python train.py --d_model=256 --experts_per_token=2 --normalize_top_k=true --routed_scale=1.5 --router_noise=0.05 --n_groups=4 --norm="layernorm" --optimizer="adamw" --grad_clip=1.0 --steps=8159
Below are experts of layer 9 (counted from 0) of a mixture-of-experts language model. Rows are named router (the router's row for the expert), gate (a neuron's input weights, with its number), up (a neuron's input weights, with its number) and show model dimensions 0-255. Each number is 50 + 12 x the weight over its row's rms, rounded and kept within 0 to 99.
Before each expert's rows: a language model's description of what the expert responds to; "gets" lists some tokens that make up at least twice as much of what it gets as of all text. This comes from a sample of Wikipedia text that the model never trained on. Tokens count by the router's weight.

# expert 52
Description: Name-initial capital letters
gets: " N", " K", " J", " V", " R", " C"
router:51 47 58 64 40 29 61 38 42 48 71 48 54 42 60 55 70 36 41 43 45 49 45 39 49 54 66 58 39 53 43 30 64 35 66 42 70 29 27 44 62 55 68 28 43 51 63 53 79 68 51 61 66 31 66 44 50 47 63 33 34 44 58 43 45 47 42 20 54 54 47 44 39 59 47 63 58 38 35 42 52 48 55 81 37 61 43 54 58 51 47 41 57 52 66 52 37 38 49 58 56 47 54 52 40 51 75 50 59 49 61 49 74 42 47 43 40 50 56 31 53 60 73 35 53 59 42 48 71 29 41 42 65 51 60 47 42 50 41 48 36 40 52 31 48 48 60 79 42 47 37 53 37 56 71 54 61 45 45 58 44 59 44 37 71 52 54 57 43 26 54 58 44 43 40 59 52 36 40 68 52 52 38 56 42 61 30 40 62 52 49 24 50 43 68 47 46 34 38 53 62 30 17 53 43 55 60 54 51 52 48 42 10 57 72 40 31 56 47 33 55 47 53 54 37 56 50 57 33 37 38 74 56 58 63 33 86 55 48 58 57 28 47 51 66 47 35 45 42 60 49 54 58 68 30 46
gate0:46 51 40 65 33 39 45 50 52 37 58 42 58 42 53 46 46 53 45 61 48 48 58 50 66 31 47 54 38 47 24 30 54 81 49 52 57 66 76 35 40 37 50 43 47 50 62 36 49 30 76 41 54 43 60 66 44 32 57 44 51 54 59 75 37 53 60 47 64 43 48 46 58 53 31 66 30 50 55 44 27 45 55 35 57 29 38 49 44 55 56 35 25 56 57 47 37 43 40 41 51 56 66 43 41 41 52 71 49 46 47 48 61 75 75 46 33 58 43 38 70 47 54 70 42 51 41 42 54 77 32 38 56 62 44 39 47 53 47 49 57 50 47 38 48 36 59 51 49 34 63 58 64 65 54 54 61 35 25 31 42 33 51 68 61 63 59 47 57 56 35 54 39 52 30 52 65 43 51 29 40 57 54 77 47 51 63 39 24 42 45 50 63 73 26 39 54 50 61 48 38 38 40 53 62 48 41 26 50 68 46 36 59 67 42 60 32 55 45 52 31 78 57 35 55 30 51 57 47 37 57 52 49 59 53 76 42 60 68 41 40 46 40 65 56 45 48 80 57 72 47 62 68 47 54 26
up0:66 42 32 54 51 71 54 55 58 77 52 64 40 55 74 53 69 65 51 57 29 61 25 43 49 59 64 65 52 65 42 56 43 58 56 38 60 60 50 58 36 50 39 34 44 44 49 46 33 42 41 34 39 52 54 28 43 49 43 49 26 34 62 66 31 64 64 37 61 59 59 47 56 55 52 36 46 38 35 62 67 46 37 45 36 55 53 35 61 49 43 69 52 82 37 41 59 47 50 33 48 28 53 36 41 51 47 49 49 50 56 60 48 59 17 48 54 60 69 60 25 51 42 79 55 46 53 45 41 51 50 36 48 37 71 57 53 68 38 56 55 62 52 67 61 56 47 43 62 32 51 32 41 43 29 53 50 67 74 50 44 54 53 48 66 63 59 43 37 31 53 55 47 67 33 62 70 46 26 58 47 48 61 54 46 50 41 66 60 47 56 57 39 50 53 42 36 63 59 67 38 29 40 30 42 29 44 43 55 59 52 52 77 64 66 45 37 24 52 41 62 51 44 67 76 47 69 32 42 55 52 42 30 47 22 48 54 52 64 43 30 48 45 51 31 50 50 64 69 40 46 61 51 42 45 45

# expert 13
Description: Capital M words
gets: " M", " m", "M", "m", "5", "8"
router:54 59 47 46 43 31 51 39 55 27 57 49 63 46 65 58 75 36 57 48 59 59 42 46 29 60 43 75 43 59 43 43 45 46 63 57 55 22 47 53 58 47 73 36 41 50 61 51 72 63 50 52 62 49 67 42 35 42 59 21 37 47 53 49 52 53 52 21 54 59 59 40 40 39 58 52 32 43 32 52 56 45 53 89 42 60 51 42 62 57 49 44 43 48 62 27 48 42 62 56 61 63 42 41 46 51 62 44 47 48 49 49 60 50 52 60 55 57 53 33 52 54 68 54 65 42 62 57 69 32 38 60 56 39 56 68 44 52 39 56 53 40 41 48 61 61 48 70 40 48 29 47 48 70 53 64 60 47 40 52 51 69 50 32 76 46 62 45 56 06 29 53 37 51 34 53 46 21 50 69 61 58 37 58 37 64 36 61 52 52 49 39 50 52 63 53 41 37 28 56 59 35 00 53 29 43 50 56 46 25 47 56 44 57 62 52 62 65 45 40 47 61 51 28 49 60 61 52 43 35 31 46 48 55 26 36 66 54 43 41 49 32 51 43 55 61 38 35 46 61 53 55 64 63 49 46
gate1:29 64 51 55 38 52 62 50 41 46 63 61 45 48 28 61 37 52 45 58 48 43 49 37 36 64 45 65 69 73 60 43 55 38 49 47 49 52 34 39 33 62 59 52 73 48 47 48 51 33 51 20 45 66 50 51 52 64 54 44 66 54 72 49 64 50 55 39 54 60 55 67 49 39 58 44 38 46 56 54 68 53 28 49 50 44 52 71 52 60 47 73 47 63 42 54 54 37 48 48 42 57 29 54 43 50 47 49 52 60 46 60 50 28 46 42 61 56 35 48 49 53 63 40 45 51 85 53 55 60 82 56 66 34 44 62 55 67 45 58 42 65 55 38 38 46 56 54 41 62 37 74 52 55 44 60 37 40 37 55 59 74 54 31 60 20 44 68 60 71 62 51 54 49 46 36 47 46 39 76 39 84 38 49 33 62 57 53 54 30 73 56 28 51 43 37 29 40 60 40 38 52 42 64 25 48 29 42 50 53 60 60 40 64 54 40 68 59 49 50 58 48 45 41 62 54 54 49 40 49 52 61 35 40 56 62 24 32 65 42 67 55 29 69 34 45 29 49 60 34 42 71 49 46 35 26
up1:50 31 50 27 55 54 39 60 71 43 56 45 67 33 46 38 46 54 52 38 72 46 38 60 45 41 67 42 44 56 53 35 67 57 54 32 59 60 47 59 70 41 54 70 30 42 46 62 39 54 73 53 16 65 41 41 51 47 43 44 81 57 47 69 64 42 51 52 62 45 54 58 38 52 41 52 85 38 56 50 50 58 46 48 37 33 33 30 57 55 53 68 47 54 27 64 46 57 54 69 58 51 45 40 52 54 54 61 59 54 54 36 47 59 62 47 42 35 53 56 41 55 48 35 49 58 55 49 53 47 38 27 29 35 27 53 52 43 29 41 43 45 45 56 04 54 41 63 53 59 61 38 64 56 69 58 58 47 46 34 49 46 45 43 47 56 54 41 43 29 66 66 46 80 55 62 56 53 45 43 27 53 41 59 43 44 67 58 33 47 48 49 50 73 60 47 69 39 43 70 54 63 44 53 63 52 32 39 48 43 62 76 40 49 49 54 40 59 33 45 50 47 47 43 22 65 64 50 65 46 65 59 40 54 35 51 75 58 68 34 43 57 60 33 37 37 57 63 72 58 45 62 47 53 67 31

# expert 58
Description: H, h and f onsets
gets: " H", " f", " h", "H", "′", "f"
router:44 62 51 51 31 25 54 49 64 43 65 58 53 60 59 59 62 41 41 56 55 48 53 43 44 67 57 37 52 57 35 31 59 66 32 40 65 31 47 45 57 63 64 31 51 44 39 52 64 58 43 56 72 44 56 55 47 51 51 49 41 39 59 57 45 53 50 22 46 60 48 48 57 48 58 33 29 49 46 55 55 46 56 68 23 56 50 42 34 52 52 56 49 57 44 37 41 36 47 52 47 59 38 63 53 55 50 43 47 46 59 56 72 59 49 39 50 55 66 44 67 55 68 51 54 41 59 24 76 36 34 54 51 69 39 61 36 49 36 43 65 27 14 52 38 62 55 64 43 58 40 40 47 56 65 65 51 31 46 60 46 70 44 38 73 58 72 58 47 18 18 60 43 66 37 53 50 35 40 57 55 72 38 52 36 55 75 37 55 58 69 52 55 50 67 47 61 24 33 65 52 50 05 77 39 43 53 53 47 45 44 59 39 53 71 53 49 64 53 47 56 54 50 38 58 60 53 49 37 45 36 48 50 64 20 46 57 69 51 53 54 43 57 39 48 56 35 56 43 46 85 50 49 57 44 42
gate0:48 55 64 49 31 56 27 49 47 44 47 62 35 53 54 52 45 50 55 43 36 57 80 44 41 27 36 59 54 53 30 53 34 39 48 59 57 57 34 40 48 52 33 65 67 65 41 53 65 43 50 59 68 51 48 46 53 57 53 55 22 57 61 51 43 63 51 54 66 45 48 42 57 47 52 40 32 31 50 73 45 24 65 47 30 26 37 39 33 49 41 47 78 76 63 50 23 58 43 56 60 35 48 63 44 56 32 40 29 40 41 46 50 31 40 43 50 52 25 41 58 66 68 54 48 57 67 26 60 40 60 39 39 53 46 65 35 49 57 57 66 34 48 71 52 48 35 47 47 61 47 59 77 44 61 37 24 40 55 39 53 65 22 50 45 53 68 54 60 59 62 43 67 42 45 45 60 41 51 57 52 47 55 29 50 59 54 43 64 61 59 52 40 76 63 49 36 41 45 46 48 55 29 58 31 39 59 63 45 60 55 57 44 61 48 51 49 57 82 58 46 60 59 33 35 52 63 48 33 43 44 48 68 74 55 67 37 38 46 57 64 17 61 54 40 55 46 46 40 59 45 62 67 66 61 60
up0:61 55 31 54 57 51 52 51 47 45 36 43 66 53 38 56 62 34 35 46 66 34 54 63 49 58 38 54 48 52 54 48 62 50 50 46 71 38 57 66 48 39 34 50 33 45 55 39 24 58 64 70 34 24 51 64 50 31 52 62 56 30 27 42 49 57 28 51 44 36 41 41 52 66 38 80 63 51 32 32 33 45 39 34 64 54 60 53 71 47 48 51 42 27 29 60 68 66 41 58 41 65 65 56 52 38 61 70 53 55 65 72 45 49 61 49 34 34 67 56 49 38 41 48 55 50 30 64 26 62 35 68 69 46 55 45 50 43 50 69 51 41 71 48 60 49 71 43 60 44 56 61 54 54 53 32 77 52 69 53 46 44 63 57 58 51 34 44 26 41 22 55 54 57 69 45 38 53 60 56 39 49 58 74 37 58 55 64 31 64 36 51 43 26 39 37 48 47 54 51 36 66 47 41 46 58 51 39 59 49 68 44 55 36 45 58 38 33 50 72 59 64 44 54 65 66 54 48 52 53 62 66 51 40 60 47 58 58 58 47 41 68 47 68 85 50 38 46 46 31 40 43 45 33 44 50

# expert 17
Description: T/m/et word fragments
gets: " t", "et", " m", " T", " ent", "est"
router:36 76 50 51 39 26 55 44 59 49 79 54 68 54 57 46 71 53 49 41 54 42 44 42 32 60 46 62 44 57 52 48 33 58 50 26 67 35 50 39 43 52 67 38 51 42 44 50 66 44 46 45 69 36 56 56 50 46 51 47 34 46 49 58 41 50 61 17 44 59 51 38 47 28 60 52 48 50 52 56 53 44 34 74 22 54 24 45 56 61 52 49 49 50 59 48 70 52 62 48 59 53 39 62 54 54 58 43 46 37 55 63 98 39 56 32 41 54 66 51 46 45 30 54 68 41 59 65 67 46 41 62 61 41 50 64 36 41 39 50 44 39 34 47 69 68 56 57 47 62 38 42 39 83 69 55 52 59 48 49 49 47 39 41 72 57 65 64 36 23 36 52 54 54 49 54 52 00 33 55 53 45 39 47 39 61 60 24 58 63 60 32 49 50 69 44 50 53 42 51 59 16 36 49 40 58 44 55 50 45 43 51 49 55 68 67 46 64 54 50 54 50 51 39 27 62 51 61 37 53 44 50 42 42 24 53 63 60 43 47 53 28 52 53 54 54 43 61 52 59 60 51 52 59 50 59
gate0:30 67 40 57 45 45 46 73 48 37 47 56 43 63 45 45 53 49 38 49 55 42 54 54 61 39 48 53 45 55 27 61 58 40 55 47 47 32 43 46 42 57 51 42 61 58 56 23 59 62 71 59 73 33 34 60 37 44 64 54 34 32 32 45 66 39 49 43 41 54 62 63 56 57 54 41 66 70 70 43 41 51 43 64 46 68 13 54 46 57 58 41 32 36 49 52 66 64 65 29 11 59 43 41 54 70 46 39 35 58 58 52 61 52 32 48 61 53 37 78 45 55 32 48 47 52 37 53 42 50 58 59 50 18 51 48 56 53 34 58 30 62 47 37 79 34 57 68 46 68 45 64 44 58 61 52 62 48 33 49 58 56 69 41 53 61 38 38 43 23 27 47 66 46 48 35 56 46 44 51 55 65 59 43 50 51 58 46 34 70 62 46 47 50 67 48 56 50 42 53 85 47 40 47 46 33 61 50 43 37 59 46 35 57 42 40 57 68 37 57 51 42 46 42 30 48 56 50 45 51 44 47 76 49 33 49 60 42 60 20 68 43 72 63 49 58 33 48 23 40 60 51 41 50 40 53
up0:62 51 54 69 54 47 47 45 49 57 48 38 56 52 37 30 48 85 58 46 22 56 37 29 49 61 42 51 51 53 42 62 36 62 63 43 52 44 48 68 56 50 52 15 59 53 43 46 41 62 34 28 49 31 22 62 64 58 30 60 55 48 68 60 64 57 60 48 46 54 73 69 70 40 50 34 45 46 52 44 49 48 23 50 47 35 45 67 68 52 55 46 47 60 80 44 52 48 56 51 38 44 41 48 47 70 36 37 47 56 57 62 48 48 23 44 60 69 54 67 44 40 38 42 71 40 55 54 59 31 39 49 67 51 67 35 47 46 39 60 43 50 55 58 44 54 53 38 51 43 33 24 40 52 54 58 44 43 57 71 54 54 77 49 38 54 45 34 64 50 80 30 66 36 46 44 63 43 30 55 55 55 65 53 66 37 40 43 35 63 52 55 63 36 60 45 60 58 44 77 60 22 53 46 43 52 52 51 36 56 36 46 39 44 38 48 43 58 63 66 38 52 63 69 48 54 30 41 50 62 50 50 38 51 37 68 48 59 26 47 78 42 63 41 51 50 34 65 53 36 63 56 45 58 28 66

# expert 27
Description: Month names in dates
gets: ",", " tr", " May", " September", " October", " March"
router:41 56 46 66 43 26 38 36 58 38 62 49 56 78 54 63 68 38 53 39 41 56 53 41 36 63 57 50 43 60 27 32 36 23 57 40 70 39 44 47 57 54 53 36 44 46 44 50 64 55 52 52 72 47 48 47 47 35 57 41 36 49 53 56 46 48 55 38 58 53 53 41 48 53 33 51 46 41 51 56 52 44 45 66 22 61 45 55 36 61 59 46 42 64 50 63 38 39 50 50 62 40 35 44 42 59 39 42 26 56 58 45 87 56 36 20 40 53 53 50 47 43 55 36 79 53 48 29 63 40 47 45 43 55 33 61 41 60 48 55 57 28 46 44 72 64 61 64 55 67 42 41 46 79 67 63 54 56 47 65 41 59 54 43 83 47 55 43 54 30 29 63 40 55 39 54 57 32 47 57 58 42 36 57 42 55 55 27 69 53 45 70 62 39 59 53 54 61 35 54 61 34 20 46 39 45 46 44 40 55 66 53 39 45 67 46 35 59 52 34 48 51 61 37 44 70 53 49 17 33 51 72 47 68 55 38 48 55 45 38 40 25 59 49 57 56 28 55 55 39 80 49 52 71 35 48
gate0:58 31 46 51 65 60 42 34 63 51 40 56 61 55 60 24 42 50 50 22 37 56 34 52 44 41 67 49 49 45 44 57 47 38 52 53 81 45 43 44 44 51 54 38 36 44 59 62 52 25 30 57 48 67 74 64 38 48 37 48 36 50 47 58 34 44 58 68 80 30 44 50 59 50 62 53 50 40 42 54 25 51 42 68 38 45 44 76 47 45 38 38 54 62 48 48 37 59 43 49 56 42 57 55 71 49 53 54 53 34 56 48 48 61 35 54 40 52 44 53 64 54 44 54 74 68 71 10 52 39 60 52 27 57 50 44 52 44 34 46 52 63 42 70 61 24 61 53 52 60 48 60 57 70 34 47 53 55 35 49 42 43 59 57 59 50 68 60 70 23 54 44 56 75 60 62 56 64 49 56 45 63 54 59 32 37 47 42 53 45 45 47 54 47 71 34 35 61 59 42 41 40 23 71 37 37 54 60 47 27 49 60 58 53 63 59 29 40 42 74 45 63 63 57 45 49 50 57 28 50 38 34 33 54 57 39 58 37 42 51 58 57 63 43 34 37 35 27 45 77 56 58 64 40 34 39
up0:49 53 60 45 61 53 50 58 28 87 43 63 51 66 43 40 38 69 32 48 48 68 30 43 50 66 48 53 44 53 54 65 65 48 63 49 46 46 47 38 61 48 48 54 46 42 64 69 88 51 41 43 48 48 56 50 50 39 44 41 61 52 46 52 36 56 76 42 67 66 59 62 31 39 50 55 57 43 41 57 67 57 60 51 47 53 58 69 50 18 67 46 48 52 48 47 49 50 41 63 39 58 57 56 61 32 41 17 48 56 78 65 46 48 24 46 66 37 33 38 67 41 60 50 65 52 50 52 51 62 47 47 48 45 34 74 50 21 65 43 46 60 52 70 60 43 51 38 56 56 52 36 54 81 42 50 48 49 60 48 29 72 60 67 55 40 54 80 59 37 46 72 43 34 62 26 62 43 50 49 42 35 64 39 31 29 40 56 47 46 64 37 42 50 69 69 38 50 50 37 52 55 56 49 57 50 48 58 65 50 44 50 60 54 53 54 48 57 34 47 44 56 47 53 73 38 57 31 25 25 39 39 30 59 45 50 59 40 43 46 66 61 51 28 36 52 46 46 51 54 62 34 44 31 38 37

# expert 47
Description: D and G initials
gets: " D", " G", " d", "D", " =", " g"
router:48 51 51 56 35 41 37 43 59 54 61 48 64 54 50 47 76 40 56 48 39 49 50 44 39 59 51 60 41 59 49 40 45 51 51 62 60 46 45 40 44 62 67 38 44 32 59 60 63 72 43 51 61 37 59 31 48 42 47 46 46 40 44 49 54 46 25 38 49 57 57 37 46 50 70 65 16 50 21 49 44 42 50 88 14 57 39 32 35 59 51 43 40 47 55 60 34 47 53 58 46 55 56 54 59 57 58 33 37 37 58 40 93 53 59 27 60 48 67 34 62 54 59 47 59 55 55 44 67 27 47 46 57 52 47 60 38 53 27 51 45 37 51 45 68 63 51 72 51 53 39 46 39 76 58 59 50 65 41 57 52 44 43 49 78 49 65 50 41 13 37 62 46 52 22 54 58 33 54 60 60 17 42 43 45 64 65 34 49 57 56 53 48 47 62 50 52 45 48 53 51 22 38 38 36 46 47 56 33 54 49 46 44 51 56 56 45 77 45 38 42 50 59 43 45 65 49 40 47 52 39 52 60 41 41 37 53 80 53 31 50 34 37 48 47 57 36 47 49 50 90 52 46 46 36 44
gate0:41 48 57 52 32 53 47 55 72 60 59 53 62 52 50 60 37 57 39 63 27 70 34 54 55 54 31 56 37 28 42 50 36 42 52 32 56 32 44 47 61 54 58 41 35 39 46 41 65 58 64 47 58 46 61 35 30 54 45 67 54 42 63 43 70 57 23 60 41 40 42 41 73 45 74 42 43 36 63 38 48 52 61 68 54 63 72 57 75 70 35 35 26 54 48 48 53 43 38 54 33 34 41 48 60 45 28 45 30 63 43 37 55 43 53 48 43 41 52 37 56 68 58 56 59 58 39 38 52 10 58 38 55 38 59 58 41 42 56 40 30 40 48 60 62 33 36 50 54 48 65 51 65 60 66 65 54 39 51 58 68 57 54 50 59 59 54 35 56 36 49 37 42 37 36 52 47 40 50 50 36 50 49 16 44 51 72 56 68 58 82 56 41 49 38 57 47 52 68 44 55 50 57 64 44 20 64 39 67 43 38 54 39 62 50 42 52 31 43 48 49 39 29 34 51 80 51 51 49 43 76 42 55 42 42 66 50 29 40 53 53 57 36 57 58 52 51 58 69 31 43 55 31 55 31 48
up0:47 31 56 67 37 49 47 80 42 57 61 31 53 42 67 63 36 47 63 56 42 70 68 59 47 62 44 52 39 57 60 45 53 50 45 55 51 47 51 64 55 51 52 48 35 38 65 60 33 36 46 46 64 61 59 33 71 53 32 59 53 52 56 57 64 60 59 54 35 57 58 48 46 48 51 39 39 59 53 60 55 52 67 51 59 40 52 56 30 51 36 56 34 52 33 56 72 43 69 32 35 53 55 64 48 39 37 45 28 41 44 44 52 44 42 52 44 48 27 57 72 38 47 41 52 49 45 39 63 53 57 45 55 48 49 68 37 28 47 34 39 44 54 53 60 53 55 39 42 60 50 43 46 62 34 33 41 40 41 69 59 45 59 36 56 50 54 50 46 36 47 50 42 47 39 42 79 50 38 57 36 48 27 43 40 37 60 59 76 34 62 68 57 52 36 64 44 46 46 49 40 55 51 77 51 38 53 62 49 75 24 62 41 48 54 75 53 02 64 34 69 43 68 43 52 48 50 33 49 27 66 55 53 45 40 77 61 53 71 62 20 52 32 50 49 51 54 54 75 23 41 39 52 58 56 24

# expert 19
Description: Preposition in
gets: " in", " of", " In", "In", " during", " into"
router:42 58 46 55 49 26 69 33 40 42 50 54 63 81 56 53 70 46 51 48 56 51 46 47 44 54 65 64 51 49 32 40 55 29 78 48 50 42 58 47 55 56 68 30 55 56 47 60 73 55 46 51 64 42 73 48 55 49 50 34 37 41 55 54 45 58 44 17 52 59 57 38 39 46 38 57 57 44 16 46 41 41 55 57 17 65 40 49 48 62 38 54 43 56 50 81 38 47 71 48 34 54 40 45 56 46 42 32 39 42 54 45 99 51 54 59 59 50 46 46 48 57 62 40 66 55 57 42 69 32 44 49 58 43 50 47 35 56 36 45 53 27 37 41 56 58 50 51 46 41 38 42 38 88 66 56 52 39 53 57 45 58 47 39 61 66 61 47 50 30 64 63 44 61 48 58 66 06 60 42 48 39 37 49 45 53 67 61 56 60 53 32 52 57 63 48 44 32 29 64 51 32 19 69 49 50 50 52 44 42 43 45 41 49 59 46 43 60 41 44 50 53 63 33 49 76 42 52 27 38 47 56 49 62 56 36 57 62 45 26 49 43 45 49 53 54 45 47 51 30 59 51 43 61 41 47
gate0:63 42 51 33 59 44 47 42 47 40 52 42 44 65 29 46 66 75 28 46 53 37 47 55 51 52 36 61 45 62 62 44 57 61 50 47 62 53 42 49 54 59 39 33 85 47 53 30 58 41 42 50 61 56 36 49 53 33 63 41 46 62 45 37 74 44 48 73 35 61 70 66 53 41 58 26 48 52 65 40 66 55 39 61 47 24 69 64 52 50 69 92 37 52 58 48 24 68 44 48 46 48 52 54 63 35 63 33 51 44 72 40 74 57 32 45 62 60 66 48 57 62 61 41 59 32 48 61 52 66 68 33 50 57 41 26 46 55 40 59 55 57 54 51 70 39 43 38 70 63 53 38 41 42 47 65 52 61 41 40 60 56 67 55 46 44 63 49 78 63 51 68 38 53 41 38 54 41 53 69 63 59 46 55 50 36 52 43 54 41 74 46 39 44 36 45 45 51 51 65 72 34 26 46 62 35 38 43 53 43 55 22 45 76 47 34 53 39 45 42 53 54 65 64 57 41 33 35 54 45 57 43 64 35 60 19 53 52 46 61 64 40 48 42 49 47 44 63 45 49 38 41 35 52 43 49
up0:52 59 60 44 56 34 59 31 19 50 35 31 46 53 50 55 64 52 54 28 49 37 56 41 31 64 47 56 69 53 34 48 63 38 52 68 31 53 47 57 41 56 60 67 50 51 38 48 49 43 14 56 28 59 48 46 49 61 55 53 43 57 42 56 57 54 41 76 64 50 35 39 74 44 47 51 30 54 58 61 58 56 55 40 65 57 24 50 53 52 63 38 34 46 35 51 57 64 55 53 43 52 63 73 57 54 57 27 61 44 34 52 35 61 39 36 52 76 37 55 76 58 47 57 46 47 47 50 56 38 23 32 78 61 49 75 31 42 52 25 44 40 40 45 40 68 40 49 68 43 57 51 41 45 51 34 34 35 63 39 65 49 55 45 53 45 40 59 49 62 43 41 56 54 58 64 69 56 48 52 54 46 53 28 60 53 46 49 79 41 47 52 36 55 67 66 58 49 39 44 45 38 37 57 45 47 47 48 44 65 42 75 42 31 60 63 49 43 54 58 57 37 66 68 50 45 60 58 57 77 34 54 52 73 57 58 47 36 69 52 48 63 53 45 77 44 59 52 19 60 34 32 26 55 53 33

# expert 11
Description: L and consonant-cluster onsets
gets: " L", " l", " Bl", " Cl", " cl", " j"
router:50 43 49 66 38 40 29 29 52 46 58 48 52 67 64 42 60 38 60 52 57 82 40 40 30 47 69 74 52 55 55 35 47 49 41 58 67 22 50 45 64 60 60 46 38 45 51 57 56 91 47 59 56 43 54 46 45 42 51 28 33 39 59 33 53 37 34 34 48 61 36 51 51 53 35 62 46 53 43 46 45 29 52 92 21 55 37 46 50 53 59 52 49 51 58 35 54 47 43 53 43 54 35 40 32 66 66 40 55 51 55 58 85 67 43 41 66 44 58 43 52 57 55 49 56 48 46 56 63 48 49 62 50 51 49 53 43 57 30 47 49 28 42 39 62 62 50 66 60 54 33 47 41 56 69 54 48 63 35 46 52 58 59 41 73 50 66 37 41 29 19 60 45 53 37 69 58 27 50 54 49 43 52 42 47 52 31 21 58 55 48 48 53 41 64 44 43 33 35 63 53 26 22 48 35 45 45 58 55 52 66 50 33 45 55 52 48 66 45 53 37 50 57 44 43 46 52 53 27 36 39 53 55 71 49 46 62 53 44 60 39 28 79 39 56 62 47 55 46 54 66 52 64 74 37 37
gate0:50 47 47 44 50 55 39 52 64 61 60 71 48 62 26 33 55 44 46 47 60 48 35 72 63 70 39 56 54 48 62 38 32 37 37 40 50 41 45 31 54 41 63 63 43 39 23 66 55 48 54 40 52 45 61 44 69 55 68 33 44 47 36 37 43 41 41 55 43 51 40 73 65 31 39 35 44 59 53 62 41 23 63 59 51 61 59 45 55 46 51 69 48 69 50 46 59 58 55 64 50 52 57 39 53 48 59 48 53 33 61 36 64 66 60 55 33 60 57 32 59 56 58 63 57 54 29 52 68 50 45 51 55 37 68 72 39 60 52 45 35 58 54 52 89 44 49 57 61 42 49 45 63 39 68 44 39 38 68 74 74 51 52 59 65 60 41 62 51 49 38 76 43 52 60 20 63 48 60 49 60 64 53 48 46 80 26 47 50 22 51 62 39 79 43 48 60 39 30 28 46 66 33 60 44 33 44 53 44 52 70 44 47 42 55 42 48 45 55 43 45 54 43 45 26 68 54 58 40 39 50 24 43 72 49 50 59 36 61 49 47 53 62 52 35 48 58 46 73 29 50 49 53 34 51 32
up0:50 59 57 47 64 50 72 38 37 48 50 32 59 49 40 79 33 48 68 29 42 49 63 44 45 47 53 42 50 44 32 57 73 50 73 71 55 57 54 59 56 52 29 49 52 72 62 45 62 45 52 57 58 41 51 37 28 48 45 56 40 49 60 67 47 53 35 45 51 35 61 59 51 74 61 55 49 50 28 40 39 77 44 47 48 70 54 53 36 55 56 11 50 54 31 57 30 47 48 42 58 40 42 40 55 51 54 48 31 54 42 30 50 66 49 38 59 58 57 61 58 52 31 38 70 52 60 32 42 63 42 51 47 68 64 61 45 48 51 46 52 44 52 52 24 53 42 39 62 49 63 44 60 62 43 58 60 67 38 41 38 37 45 47 43 28 53 40 42 53 59 43 55 44 47 47 46 38 59 49 59 43 71 55 22 23 53 64 33 59 75 34 62 33 63 46 28 65 48 53 52 36 53 45 47 48 59 34 54 41 34 33 54 85 44 52 48 46 37 47 39 79 45 62 64 39 58 61 44 68 60 67 29 53 49 39 49 69 43 50 75 50 25 34 53 50 64 57 34 54 55 57 56 56 33 74